Experts of a small language model.
Size: 10 layers, width 96, vocabulary 4096, 7.71M parameters.
Experts: 64 experts in each of 5 layers, 4 picks a token, a softmax router, a shared expert of 64 neurons.
Training: a variant of Adam for the experts, 5750 steps.
Below are experts of layer 5 (counted from 0) of a mixture-of-experts language model. Rows are named router (the router's row for the expert), gate (a neuron's input weights, with its number), up (a neuron's input weights, with its number) and show model dimensions 0-95. Each number is 500 + 40 x the weight over its row's rms, rounded and kept within 0 to 999. Numbers have three digits each.
After each expert's rows: "mostly gets" lists some tokens that are sent to it at least half of the time. This comes from a sample of Wikipedia text that the model never trained on.

# expert 45
router:505499456539539503502525496417521472570499520547538428506555485545502514495479504524444554511422422500416461565556542494503500465458542544509433440578473505453469482484484472517509488467478553484511544504578601470559513510517508480500377486480498569507474537485493486452507466509503489473
gate6:464474472531461451437477471536456466536528505575604502516522539459469544440525523508494580437453492524492532459498528521462449537497536542513520536550583521586551488510529471448457520485477505474485500494498543471517467517482401459503537470565540501495499585481495523499445550444507592509
up6:560463556502510516479521457517507456543526519561444544482559530546489475537512511526440472525476460518504498563517555500420524550457527541424559501498448515502498507428439442509511526511466484527518477527522495534474516574420502512468508551441495523549469488456476447410584452551460459580
gate7:471526524517507487543445498522486574545431465471490555534503532462498526477510435537529490530514539418516444518517483500569513468501550540523448517423508486426516529462510496429452492516488504552437421542485456529546568479495539539410486470500475497554572452490479508501481544517520408414
up7:524521465548469522522463488455464568518525469523458560500493534498530523517465539479458485545499524542447469520567464502485549491424467593552482519492539523477425525526446481436497521415493456502562477500498526535504634487520558601481470494524544471483479529469491453520501483525587487457
gate8:539504456523536526494510458421487499480492455528579454448375508523456447515501541584520443465411453584506514503540501535530505513505524553492522471518530514527550504465546462567499451459490578488514511464495494504491478522486453560445478435520486501567489424490518492431522530430494496533
up8:475487487555492535526543460482513532489496437497481504571621527506525535459515546467505587499475498499500533470462502546426449492507472499445490564446445514499486453542514441477421570520484465572466552548523507467471567469488536514461478552439522576524472575507472559513490460442534500502
gate9:430480498482556440465456515522543503533457421473528571547457486535525450442512546475541562551606499543541443538457526494542458532510483497487504486468425479448553514516485504477550464506524532462555561483465527502469459483499477448466447432526512497505480577485512551534395518494498499449
up9:518447546445441536561488537518479498463510499508519564467527484474481518547474540433533500472492480426526470484511512487576453464478512487521501634484480504501550492458556501490498562510564492418456431480571479475484495492456426535508557564535514493473486448510490479434411477421517504510
gate10:512449465531504466562446514501505539505525497590589466567497482476535527469508495462503528481558536536451485471511553532548529520495493517528478487469512507559501538540528446497476414533510459494541472510512456504589421544462422502474510545531405462478488524503470528413465490460461492392
up10:462506466448527463531586491547515448508476456431414508521487524519528521462552525484535561442519505495539571497523556469482482529441505481492486550468506479477487500464474507440496499525611457460430469441553507574442466530485509444558514514475583485495532507419493477432455556527504489529
mostly gets: "said ", "has ", "attemp", "States ", "votes ", "ences "

# expert 23
router:530486510515506563491517493485535452466456503450507542460527478586477556486475480532525532456481417493469570605522487476539548452556580581485444472448549504444448493454491526504465491493545446458524572460455527536474559495514547527502482551452460467500500500430439492471496447537499547523
gate1:539492464490469503423504511505537446571474454479492464514469478531491524485522538468505573482432505460593460451501523483487451573472478533576530508558454573575543486493467562554466504515560481495563476456542544398462498510478518513425476502483508544475495574459530508528548499535513465552
up1:534531465507562553487509471445460527556484533509554491511599515496462418465522513471558432489485487538516495485412561573492427553547506522476470505479451499500424500514504455451510519528478459528398525539524471529538523592516451501442495544521527480512448528468471554544524555463466500500
gate2:501477502503568482533434450511560472498467560536465401478593524477518380521476553511564491485447548472542459422454492536493493514441494489498467424507514491505527413491450491513500505494460534518470505487499471526499498566491489451510500498605532456433476520495444500577472476484525482497
up2:501526444507458469516459549477458523456483502494496466447489534525504473439517439471527457537489530479566456477419543486553516472537487517524468578497474521611491508460578575587461513537576531489518448524495497502508464431517506502482493501437503577501513568481472516453481496571490479597
gate3:476540438467444477470522535475476476581476476488440479506480515541532514495473506522503490510515547553536457414550507543538543539476522401563481551558497508517499419513457519544467524482526571480515494442553502525521472468510528468542388532524517531462459532558523490486606534546495462558
up3:542547526499549507531500524470508537527482517533501465581539524420493429426542405495443480507458503500462472535475566520497517512492489560481483393491536509444472588492590474484520521542507546557532436518428456459516533497537464452494495504499507437516470481461536570538470533468542465491
gate4:505498445502546556549459532491502468456518504453481435493442506468606464544518529530504576507527469489492454491472512527518491500467475536431485538507477571459546575528560533483476480553405481502557523430574551539517484443467437532526543503537496421542459538461468483488504428520460471499
up4:500515470439485462539452444429486503571440509484473480514533488575441513505486476519469516440481518489487592550443480512481536489521540499551424487569497479438439506482474497554527497503581518501528519507453522513515543467509490507526398624513525550489395520484464491556502496466505483475
gate5:501468399518476479586463537568544475489546457472508449519487498496434449590545482491488469586550522498471478484529502530461464534439485476485481575512491535530515517579559529577521476499411499557524457497463491463560488485502502492503513406525504460563514552523524491487474517544428497505
up5:519493524471529480432492492491491512523578541464501511511526491470534504482466522529562560477534491528470504532535521501498421533478552510500505480443421521458478499530506539418527565420544447496439568509535486571449527539593540516545572521555442427469524459487576494536473505463479529436
mostly gets: "—", "General ", "general ", "where ", "', ", "JPL "

# expert 60
router:494566477474540507542547528520485434473537512453469439462552508543591533433498512486471466502494435433460491576488511492554492493470533556494502501558590573455556509493495482524463479445468449566509585509442503531564501506537520517442469487406479484478483533522445506510526506479555516445
gate7:426411489504485379516465510503463499498505531537544497500465500500445516558515476466484525478493509468595487477434544506457434551535536485496498490452529529584504502432542479547493539487485542475440524585499469496548418510536507513514494517536485451562521533477523474506493530554437527600
up7:551513535432468465549523538449473512497540468491544478502539512492500474503550499478541560479580484457492414462463472425561514427556476495512476527492496422504563470479457516464529504492502473463456436522526497559490465501542463451529438552496503573490488480532510492441615521579536437515
gate8:442490492481518586422504509512511531539539486477504487480528484463539455563548504529461501498564442490525558505496538475442540434477531515480507465465528469454529511557474510482525515518552498534595439446509543431445445458511529475600497538568551558482516428470461584550492500486509454502
up8:526461466575427561388503511496556475500432531501522574531491449499544499527492588555498488479501499545516479561464533516555518506449429530491562517456509521507546454481457519508495511566472523443466542457469537457499577477489502517507580526467480531485416490527544490537418503475458495501
gate9:523524549566578439506458568522510506561487478531530483490512550500549577496464462477506498473450507460464527487508505539514490483403466454479488515418526475505571483494465531511495550492500487530512495514546530571502527512537485400505465474495452418523509520466484509465466455498516425644
up9:514499517457483455511480510533460472430483490550549491526457484478594492530583476428533453449488539519518494498392504495455547529534535488458454549409468552501493497478444507470483469541583560508510459467476474450494438540491524461441537529493509488506488422554431525546531455540500552525
gate10:583464473479472477486510490545566499507495515494445452506548519490490559517508479532540411464545478504463519554552556478468467498430506491484589531440496516526528435451523514463515520487491415484497511489472508539499429557445484430536516495510473532518506558532515529507484424432622520433
up10:568566488428464470453510526451455451514500487399493454549464567491553550503542465504517578522542466493461527566510456485530521503492515526548516581505491563467480484502505534510441488481461528504579490444445444500522544528463504546474461491478395573508515495569491477475492421511512503491
gate11:511531503482541510470538542454521477515475485480568467506538479479450449475492510429509508504560546512499486481507544433548589467459401527397536473452481494423528505501431538489580499509468483495495537477458536539461454509459491500551487477564547523497512554546502556499524398448540433485
up11:493474493486454414568496506490513480464583426467468463478468510511583536473492519561518531494539519437479435427547528523511533516520517467417521518460506518540475574541497580490478494534482516439445576484511507491544455544521441472443470499535466523551538514467489441462475485498486601539
mostly gets: "League ", "described ", "released ", "used ", "title ", "War "

# expert 24
router:510413487444503520524512479394539543541516542501467468572468496529429495486586533548551489561491519464468470541457551450483548479520512525459488528474515513520487520500453443495497516455466586543451482557483542510446503497501524424486490605487423527530519503493482524424456492476445552496
gate7:478500483515481570561494531527526518522515486492511530424527476531517598428520469541520527472541452445476570534464503490425477518514528479421471423463483425468533530489443563459598486522496480454492516464441527427525487519511504488478567494518510562434525471557443509471468500511561457531
up7:502486490539449496512530518519515395515486478527550488503442468501516535506502485394507552474525483534590535537434483473523469557472451442546452474495460505487470532457478417457525542482497528497518490474528554465508518461603535468538476424493538492533586428495441526465511530504429511554
gate8:463543492450496462546461541553483451509522544538463517540562494497495581470495488527415562512518423498451547529561526556435535501494486569385527428515527477493532498500509521459581486485566431499443486523499489485521562469469451537493573512498481526475487521501454485501476553536573522494
up8:472570486522481471433488477449496554518507533447512437485456489523498484578557471529538467490467553509485491427440498425483508478512417470454474518532401537442528513486468498541551567573545483536497477480575493491482495497510515469493455545547492486483569478492477444467528496507410431570
gate9:597528482500518519463500451479436531493504497507478492473452428530414586520492500582500492488485502482578481476469503546522517533501528499507443579407532523503556524479578498489467507485491529443498558534456457495464451514491529490496511534539424425530451511531536419472535481490412465529
up9:543597486504514482558435440526490534552427484434446549467514468463494546460490437460476542448451583478529535440525522494459497527516503462489451569463499511483476533554505480497502414450485539453571524538527491520515527544472514459493477559445486491470523531454451500504472541510473602452
gate10:497488506546467486437487467557477498462480524508465499462514492509488479533509447440530506479542530410509526530456458537496454521532501567448519474426460586500516483459537528428482509503543486446522541531519480553559447373552491509467458447477441500504467539500475508614541506501413497509
up10:524477553489520557414490514462470490447471507524444439581558479548519545443534511548456522551513502534482495514486514521478558454461488503531495535441385528510387522570498468464530522565513489500448563528477518486518523484517522464523469518393518456439488565501494485488479473532551476490
gate11:548452509519528461526533370452427519462472501539564425576531511508498558480470515545467473517426534535493546526556516445560481508535504490466496525596380507499467474490477464544471510549471488508471497478518496512497468488517538427534472530448509514514481484549507530508504412477455541487
up11:489460540488465447469494540534479545538481518422468493447482499499525458450535522487529563483457465545448532497540468568420559424467558553501425502526593537506500439501517435467532493455477519513598564524466516484476497534461482553508543485518490511415546504489492502452554550495492432486
mostly gets: "y", "ers", "ry", ")", "ones", "California"

# expert 53
router:457497438513577521465510531442474461508545557430490412511550516522573431534476510494533478511551535458513505493514552552529487498487471433485539504514562469496505520436488497504479561425450482501562508524539528557555495576509490492491447430445493546474492443473518497519435449400528518467
gate1:472509494484536465397542413511538548556491533490527532498465549425478508492494447499534472565463434580515483544588470527528489420523506535501540473469467482479501434488513415513497535545478451492547473525525428534521507509489501512520501451520427503532482513581432482586502535462478532497
up1:548524453489517524534513545533499467494437522514499508530444491550492459533552505526490535434549519522506442466492484459534561451407467495567552518505457431491559466480495486480481453458414456502592566572482499474510424498511535390480501512511532510490524514463499605516466499552517499481
gate2:542555501494525538551489489486531466474530439487545516502538459469427510545571531534563462425509496490496484482531562548520532498453469516568538466519471501476514540548399538581488479521529498491441509513524531427510472484579452492413435489489543496527610451495550530482464460506506500543
up2:583464491506514517559491418466465467522435488447494471472535478514499443554557533486495527489530586542542492457494481496633500488406521434488478539554569490504515488486489483555469508479488545515504560554479505474486500479501453453507444496510460419563457490505542526566555500498447467465
gate3:475424505461504525537488479464480500465564563467518458438485467532412453475544535487378565555516486473531561477568510534455541470427453519489525543484535505450440519510479486519562523549524538430444557502501458566491466492560513509470537556515505517517457490471422489548489485481493510522
up3:498462515458496424501520458521423512476526550497559479499534462454527457517491513441462475533457409505510500451526545498430499533552540468510563542457534521500520507507515462536525577550506521456500525486450484568532526466640521522480558455549446458494484419536489545572514492454496479502
gate4:438539570502466503477511487478429485556492527464527428490443405549469487552529537471494518483511481483463467508548527498499524541500431508501499466536514485528456502503509560642553498538500578459500486557445447516476440572555472549493497477528551541506463475486526568528466484562542492462
up4:436524524519425514473450502503447482500443544489518444524454487513539588509496459468455474453503465489522557529564515523472456507526517462528523451477496531531502542525480536596495470518439548492566489497510416483521479516440495521534479452608524546462560501519512516541444412491557417512
gate5:498489471465463477501500419487540452587453532490518520490441535524497443499452491529458475488566520438451534477472418503496566452520540510479530521500510538482480510513541491516521482533507505534480530417529529408516434440476403542476473527523534572475522515494591539580499471526565481560
up5:566545490435486484557551549448538513496511464539539488523516485499521503509473472542515552503404458519533497528545532482457446515483484506491532480482568550370571480479460525517549381449492514474489521508468548573477602522512499493475505537481516431527524451508493465491524539470451515454
mostly gets: "used ", "Bar", "Ver", "released ", "described ", "According "

# expert 40
router:496508496556503396486453488506601435502512423507549472480517503511482540567442515451542438526490497485437477473485467429506499522498549494509534529493438519439462530520496511483479576551547529464522445471531495475506515409495502433557510509483552484505534450540515458564472544528564573452
gate0:440611517570551471489512382606446567541505495541504477504477568504487533520434476504531543491545595474483464564422469527517524443502479487536430514445483427433472493504535451507459541490516510523498535521482469513511517459520508516509480499512494550518479437495533477494479499525508544477
up0:505542463549463470420434524564500477468565539516523541546536455517452445573532532465486545485498473539529482534523543501484533463410531455536446536500528472498501530553461492378514484498549586459452531503531509475519497526516530531529527511463488469554433479445538579513453483516498449546
gate1:481552479547484472443455443474491480513497487515515471563481512438472430506493497575500459480560539507551584532541502542447487538495510464479547404455531561400541521564432511498509435509447417523488486499557486453511512472470542492557535523490539450529531524543512506536497446495495421475
up1:510469500530423495550526478529494394501426546484445497524535432495517509517515490538478498475601427489520491498448525485551587463518441520544522511447485533514461455510523511529469554578489485517449552434495518514536517485549548547469470461450493422554488558511472481455548490497542561453
gate2:492534429590543500537577522536538479496457535484511451510449502481474495530474550556427520495408482464503530493494477582489494523555438507466408540480564524539510499532472569524442506441432494460551516546437519504483510462491569478480468434500476486475491492500513436516576464508535505553
up2:472548488521560495525450484486509496494512460544512411551505450461528545455409554561538506489573554463483461496514480567535457524558532509474473531424461476528442476579441561526452515510489528508512488539470479537509494503431524500515447471409516442489549483530472501591518509539503568519
gate3:528563507522455513512446455499444583522505505457591516492497501508512554551531437463485523548549526545512401540532455468514433523445553499517541419523443478513512529554451592541469497514486558522502438486479518559489480490501466532523490479467502527455570484446503528505477488466552436572
up3:480466516513591511560518437497504491507545465517503522565507543491510449489520475568530465458506509466501539425476426499549529572470518463418509462647403471529426506459528465499511487511496478525481509501557492430530476514446585529487463519516513503529474502578488528509529530505479531508
gate4:524455547472546482522437504485551486535480520462457432407542534518533515541536445579434508445530632571538559494559482467557505523504471469480477452509506487542410503534506528479493475521508480466550491489473525474500494530545477527425486439471587500463541484555444503492505496521499490475
up4:555507526537468405499545514444489502441438508456497458459457466491533479482457595508517557474586546562487410488518493519493518566554530514522465548566419463538550499491423510535542491504507446470484502435497466475575568514536494539544489500492532488508532438504490537475515503481443463477
mostly gets: "bu", "Nor", "New", "wh", "destro", "sych"

# expert 21
router:492503500507502498500475425525488502507491489544426551515433460483464442469509490477525514479577490438524529463485545490446534556549489487457540501399484518504532584554442504485466518492541569520452472547481516505469472439595581481504536527490459611442542467502510499558514494497484422513
gate7:546484443550585481519493519540540514577432507496453523464524430469481529481521483534481480497534476581431509488547568533462573443435492561455500414563541510543495515531509542491544465493493459511457466502447466558479482549518476542497501474565496491492462510564537446526441464537442488453
up7:547545437495567478475491540565501432493557441470510544512515498488492465505470452504513431423467471469499453510509448433541529480488540455496523540480469502504462554505556592531500554482473527430477466447490506478523579540502533431498517524443546474536566543457530533486424583485497505558
gate8:531490463512428437531521477541551566484510499509450593507495530489493463471474485541408589550460445522522463463486501478505508478528507520555537551474464445532513513456514410480501442466410579508512496454494522516536520500403536530528569495483478491442510535477509456486538534568444495529
up8:463511528507496466402517523533497451429572478434548447516462463511485497525472509448493417509577492518532573464427491582510440546475489471536408541510513516545502506512504458512442568425490477523581466541492533455530448487490496499498477443512562485510563557484489467546473500508488488521
gate9:539550405528556443466549506465565499546484430533568531517503570450452534561480448488442497451501449541508534470509526475432450499478517443476429445518458532448513536508540570486474580507529534497498477530532540521455407518515546537489532456526512529446534528493481528508510541513458469469
up9:502430511481506549458457544498479489569535512443425603520453459487522434576529571512440474478486464502477520542492509452523542432541491550533527501543518470497511487423496484537545460446463524502484486515437503533459461452441492559555531473500464496528527490504588494490431480548448552550
gate10:485507453476535564479553524451571510507524476520494451471492520575547519530487493478545480423477450473507576468495434544575449551520558467439492494484444468515521489545453608439490512475456439514501440500468559516525534487529452474526474449497547509541460504514504491526440511468608514530
up10:502511523496448479447499455551494535520421568516464572473451477593473507512443522476522530476543531491457517536511508550542545538546559510502522499490452447453538465558485504476488505481464459548558468413522547433492575508499496512570517531537574446516540549471525495440550550538428485521
gate11:578462512499476487539527534521482514442433406504518487522467517491498574458484462520418522510508489504535525464531502497502517534472550484424512477505490452473557417449480526465503458552426480572593546413502562498609478490497412503532489492479505505521546495515516534521488439497452502512
up11:515553448419550544498439511502493462476473542509563477523495503472471547513452534521572418506528516528530511526454561442517559520470540482455538501446438494551518455580417556450458465562518522454471517412502527509539501493515451444517491515504528482555537418501538529474466503474439462510
mostly gets: "o", "prof", "bi", "ke", "w", "clu"

# expert 34
router:549530530412502451433477475439476514477493547497490469433430471517500465486498529536558476572495517451505503457518511470532495450534496411506509529567586596478496516601530524487477491536488475555461506477504560542421526554482503577453489522486502546538528488456506451472468520512469513436
gate2:515504517539501542528481461512525506474451451548524445488496556518417580490569560497451499494450519458542527476532517501475610455497500479483515474527459457485576492523478468534538527520421553472523507613520497462494513540483537533526556552545454479479442523522450506499501532431506462397
up2:547515478550430511496530445513475529492487513491476464484459511487396487436496531550459518509407513531481550451525460511519509500521455491565470537545540520500501528553434513566555494482479476505554515512508576416493459532487504533502471567554484466444547469590485499568438517411458535479
gate3:471472490511539576439502476516445500504421500458512454558466497514476483522596469515433467387472521497452552526483505485461502527423482522435501505565485482515557565485500465460446516604476468515541449509494539472520544504591519584547493497481474498467464492449492525456523504445507509482
up3:499546516511477515508511516469498577492581563522513569501449476478475469435486441440496502487465495458490506551466472521501559442513500522627567462473479502523507527477506496554497469476484522539508488395478530437483483457517545558483584468502505541500493495527539503413500473526391563524
gate4:499552485457530492472525544528496555524529525467545454505516465467458513576563450492471542484526417535459484581529516560438501461553457556526537502479481475433504533479416463483470513515512480525492527492482508493477431508514438532474472485549494465490571524465471569501480444560366555481
up4:507429435478490470523457450489515449551491500493472516469529501500546521439522482470508521550588585484506513437384465450530497493503540491505450510470493509520510507473545496533476553497480519488487525549514506529565516420461488453515587544475473502608477541564563490510540538473550517591
gate5:509451461496486521469485478481524465448469460549504542514528446504572477446491444509516479566483516564470560495497507583552493484460500505491503441497549525532467492564516493491524467495440499503552502596416577492538388491459479511452525516590533463510498450584465536518506510459520437542
up5:456488565450539469500427500545548530470462501515493560504462510437457574497575480525486453560500526531541488448524587540524549496587567466483531476467519510506452479551486475448476508499482544479424476577545522507459488535447436448465538515471509541567539476458454516473456526449523460519
gate6:520462487580462516547567554509530531515573466449451565515494523547494531528496481532421518454503462464464420513489492463404491447460470498435468482498489497507511550473496491481508502524457505438542568505460487425553527516466560418587458545530472512515469556557533468535556521511522478526
up6:552501470485412470510581477442491502451527431492455578467522464569512421484428511485515555524475492473463442499539499524510489415535470512567447515529555530426496496518546586492554489527480447526476546521506513458494499528494533482448478548518573509468498507545534430540535536534483451542
mostly gets: "In ", "in ", "о", "century", "ures", "|---|---|---|---|"

# expert 35
router:510531540439512461489521577461480463534501540527499495483461442519520545512554483492481551513459503453470514528472526499486520466506518454482450566516459548558492492551445515459507492491489511444463470512567496506497601447471427438575513494458489533521557430618495422481543549486486526415
gate0:540425488495459494520528438425486536462478523456451458513503510540463519536514514528491470564506532503455441552449479582457490577451486552499417433545565500420571479448458514487467474472461514480505476554415535508494478488538494475490493487494453467553527568508514431490549451514544509553
up0:461451548537473442433470446480556489580486543469443463546604442491436514524504512517499470547461572448498480494479466502489511508537561517546480514556509541525545422530461461505559422480504528453508503565447509542490491536536503485550480453545417509485517524530564466492562544515507487468
gate1:470458546447561544487528528512453503556436450435488600500458511463545555489455486528453477515475435439502491527486520501416453471473475496476514409519475491486578504557551516472487496558483517459520511447499460514514510551473497541446546497466483487521568503538461570490560507595489533556
up1:496487556512537515487382490427536472485435507417476525541491517485528556522496460533454483508552543423540536489519516451498451476460521451476544543435443487477484456501547551496467457510581509473475502496497478537539538485484518512520477539385497527423568519517454447466558531529540474470
gate2:458475488542519538557510479494515529539439515558457464498466610471460463435484541529549447488556527532415500411475543525561512552481481476470538602495556535525519506463490508517482494538500497474560500421478430407495452495514495531460466490443542444501476468464509460503505485547488456495
up2:409610443577471528507488465468532474488421501498477443469483505530534534467534512491575501467454586437529493520485421451499425564526567514541525560526499505492537537567479530483447446495526447533446511562466496492497490482514462474460554478509542484478558498535464475456498487522491475544
gate3:491473432498421558453541487539501517596503413430532540550436495494477532530447564519587465509492490426516514546413516520553460524546487473483489506517491481532554514582479538421479475442463471488561497480458500480429477486458483506473424523478500499519491480501494535489459469469508498565
up3:537504475546584483502546492469523520512525508547501522499470507521463468413514408477462488464487430539523557447588554489458529478481456485544553508509523515450521481487472518484559538485470493534407454486529455552576531464483479559519529541500455518461491516487517551466526510419626508470
gate4:563504441511501530465489467485515465487526552456479530543484484533519521517536535548474506518506490470454461490491431529498512474442560580546490494543505531433547468507489485549467525477512379526500473548482503545464470561431567495449478484480536503459556514518473414639488477483526466431
up4:501499435525578526469444504456561502553508525539540451458424467516525454553499531459529475523500521515452381451475502495488537577444460567490460545486496539525528524426495557528453451553464564512478525548518531376512499452483487501509458494508469542552506513499519534511472520468479545511
mostly gets: "rel", "ti", "|---|---|---|---|", "star", "attemp", "Nor"

# expert 6
router:521504522531494483504529503547506456469475580483515566546438545479504542423510473510462523535517447509453431526502459534531499497505548485488428490467478448486534452470530459613534436489420450505490484520503488561517455467529647519524520490549523454529542457521478464429509465503545513489
gate1:516463440475516444501549505473504474455444428570466523467561522482549588459487519487463517468513530499493474501546500526493528445541511535434477523504493472512514474532460473495547520426485545581484499542498547552576547602538530442527520514462456474480578496583578506481507427462488495521
up1:441537605505594467473511462506486575501454548443548491566423497546428448533481511507512485456541512545466469457476502477521540483439497465482524518533521508513468440417473526553517500505526556517568508464496507539443530516461451506525515430512496491494524461501496603511426555506479543481
gate2:517521518537486491485492484497479480494443524522495535480471523515540507476555467526498480453615493568466479470533417507552496413480535480471538536466456478495504549553448469370562496521575501562425497498508598527536467495505479451464521524427502515454528473509565478483506463566511466496
up2:463534488528538541499464539565483543442571494429515510465497522541479506495518487506438490490479549564530483512543517407478462487517506436536518439509544486464546515503566551574456467446510509491507557489452458509447490444466558529449496536490519512566464402460444451467508577500518533423
gate3:488453499540502503471444468542520557488479556506414443517496561483560485540526514567396505504497500509509444489488483523526546517452458589458433523453521566472521501509497577473500435563476495488401548488503499475521533479583473551476518415547504488474528520541499465503455454498485477558
up3:443485586500508506561522518480496498512537430495529553485467451527464456498469594484505492505481483518501507508478535451458409559556499526472489423447585553513531501514519579556459454560538585557495543529473524458428479483515520453535462547436523498549498488534460542479470460475543515516
gate4:487505522427577481502530539441478558560465477460425494537504445491518512511471535481416458476500470509463540548517507518432506511573584523450529559523435509469539498470459469484503447466549534531497486502484530610466509525460449461476452489555494542405545553509530539485438484475487521489
up4:538526475526485476518543548489503417461472464566501478547511507437550499483556478577486480507531423490491426510491491471502554527534500445488453512515510509497544472486420568435492510476524518460484456513503470524448428491482452497492543535517415505447533489516515631483554399508534522551
gate5:529477438544511525505496512403500487487460542488540499514529529564506538471495491488508448434530450504559471583555521573580490532450492520531610528555546488531452498490519452492557478521472567499549478514470476502468512548480503542538443512504586470486478547501436514435427564484516465493
up5:437514548456537489458448539526504465521486508588498465477515490547490525501520497409508531550445538545477522488412592439496576444609516500444442498482440514437509469501485509501483419502544442499482497473540453525511488562485494473456507528507493469507513491463489422549527483468557561508
mostly gets: "== ", "contr", "Reg", "|---|---|---|---", "This ", "It "

# expert 18
router:453524451494498506532486436471549513445543523463491551575542399431472455444497450469473515512485514444532455449472489410541494526510578505466547583446523455467523545511502511473501524478496518488524454516493516551457482534523498475482545480533592478439484447546443506512518594502552469474
gate0:476509495497539489488526494487518437471410539527459587468473517542520511527549523590453455469559442483427531429468499455459435530499530466494544408492460488404478508459531433482544471514529531441539487522461510507508516486536513548503491579463529526510490485547480462490445581443522479522
up0:470453492387496507579526512488451492472533468566490529462554516492565434562419533446532494466521498421453481505479487491486496558501540469467516533542577477490492490467482472543453506585491548472438471482488524479526496466498514508480555487559482501468609545463555536522474500551505576491
gate1:485494522542436512471448486503468550503460559493492466525447578503471425523428487486437490497512521546590552542549465536516451477523509476471534464520496431539436531514496425494591524550438437539467503527443543550487567455474525523490552504488499436577497545526468461528497485459528465486
up1:536522536536540431485487499492518462430482429479469456502524535481490494388499514575477474515459590488536515543511455481472456529470467535476515471489548452508480531511514506568479600549436495501545531473454479522494483470528536502482490421455495444534585536564513452504576563444511483465
gate2:440428489509512452535538517472506492481506494435533547469481528439486562492553469520492508489572519473533491552520548459451472436558509510543471495513571547512483497456595531472571394451484474503559485539404455548524437543507489479560469509448521533475470509542521485554451498542505450504
up2:472495500547530515516480484529500452495444510503531527481533571496516542499496451513446476443558561435495498494531521487492468537610535498470499547506508537533434528456557514485502469463526518468588496475458463518570423470549502441610431529473517518454520500593473489424457507446504465474
gate3:456505446530481507532522478524596526518544481515493425442517503576474524565484506530405471558562511512472497516428532505539517512465520559475455470531493476556470460496550517425483486514564471527444526480482501455562525448530523532504462473506548586511548481547457449457456462489566437456
up3:474484512517526509593491517535484523511430564450550567483479507533506555502547435521481527534448509471531455495459496477467500545515500521445543445546427465500516460540455502490488550435506532522515480493444485483523557512472614517455564400454552506527484438498467447465447524564557506511
gate4:487448495455522474492516514409576426489490479522486475535466599477483495512455498538527479486483507503562504557515498485460518501573558444588530522445521512446542487462531523550526468403458550469541510473458555543493474545499434532518475458579523463462489499555504511553442469445535455488
up4:510486510559468489521572477491515573533543548470534466512480426497426478529514534538488474555469477493453434555478553482527481482439506459446487556495509470566492472495467570493506516492462567414554517544535446490511560453425530558508450463455435445527541484481463483429494544452463511534
mostly gets: "stat", "Pr", "acc", "California", "k", "ument"

# expert 47
router:534406550461525542548533503542506532546440535512504488438475563499515411535501492584458479540470430424546517494559462491497504456520521515509482522552548488461533443478461504473455524562431431462556496503584545528488472483457543525464493482508532510469520497442404515532497495510492534446
gate7:545459474472512509505560461522548496413510455587462491482507525528518530446465478452577550493470457489430506561515539498428512516513479462501533502449471572538516478466560478539517509433488488471500501488513523494492518556499493480563611552563462511555476439493534486391554477467546525482
up7:554443531455517593555487523549482560437522447546520437519446450478500518441490560528508501514484479514407579458464455507519552489540483508560522525469447445505554517468608518527474501550438498497548491517499515546477479492436509480486504488491507488555533509491500446439503429581485501531
gate8:521500536484526461483351451483482557512458518563486462496545597496492494552528550547420529448552522487570523529543513490489482476466542438538494450522509528461450483515441523501480492506485469478389516528478503544430534505514526470482450508508528526466585508557518498504502484528491539432
up8:548554444485498472485424511480496596472419518508479484496503500476529474507493545508502519482487531473479603553493509516506473482555553450485577528475492502558526473534420490505492478505529474547545437404525542486493452476554489468469503524500497531499532532541481557601484516388517508416
gate9:505510508538497483480533495501576488498469514502497464520435486464460517526478502525481497511462533553486401497498445569431460547462547475485482462579480539533487566472458471556476513446406542485452432496465500543527496499571513486518559553636497467491457539500480516485551485517588533486
up9:473466576550438459485492524452468467546481501523399519461554484483562493441500468428456523477523517446565554455504566483503526510502509510487495485519496452486497493525546470438463465541545512556537518560533444488479517499518506526563417497395538548461546513491487505483475464500382522477
gate10:542531538543521451475501451509505401467500515565481483480515526453443514476529523521540506514572604434495548466525518464486522514481596459509464428462512494459514552530510529460463514510513452519513488463528437526503491512456436464417540430565517543572498450514500548522482448586484502494
up10:568497436453496504560491508499470497441508441543502459500475485447536476547531446487439518516514545458513504525407460494470543453466495547513466406515491423501494469633511482471509510481493449454496510543519492540489528449534554533515546572479556494499526419502537534437539567464515484528
gate11:521491601513478511483479499573489518483467426544456596500528560444538575529520570548541503528480564431424556466535545457503501545580473507526502461467496443521540440529469543531468494468527503500534491513447481490484467572493519424482535495472474463476480459451560551527517452482496507486
up11:482471515514526549506536454551457511430495496470518431513502471483515572474421518539550459478479437558534408529572532499550481448508434500557471485565469432519496512517572512458526473499467499510475481543582540500516562529480510532447512450436542448489508501473468518589474481526556553531
mostly gets: "said ", "The", "stated ", "grow", "overed ", "read"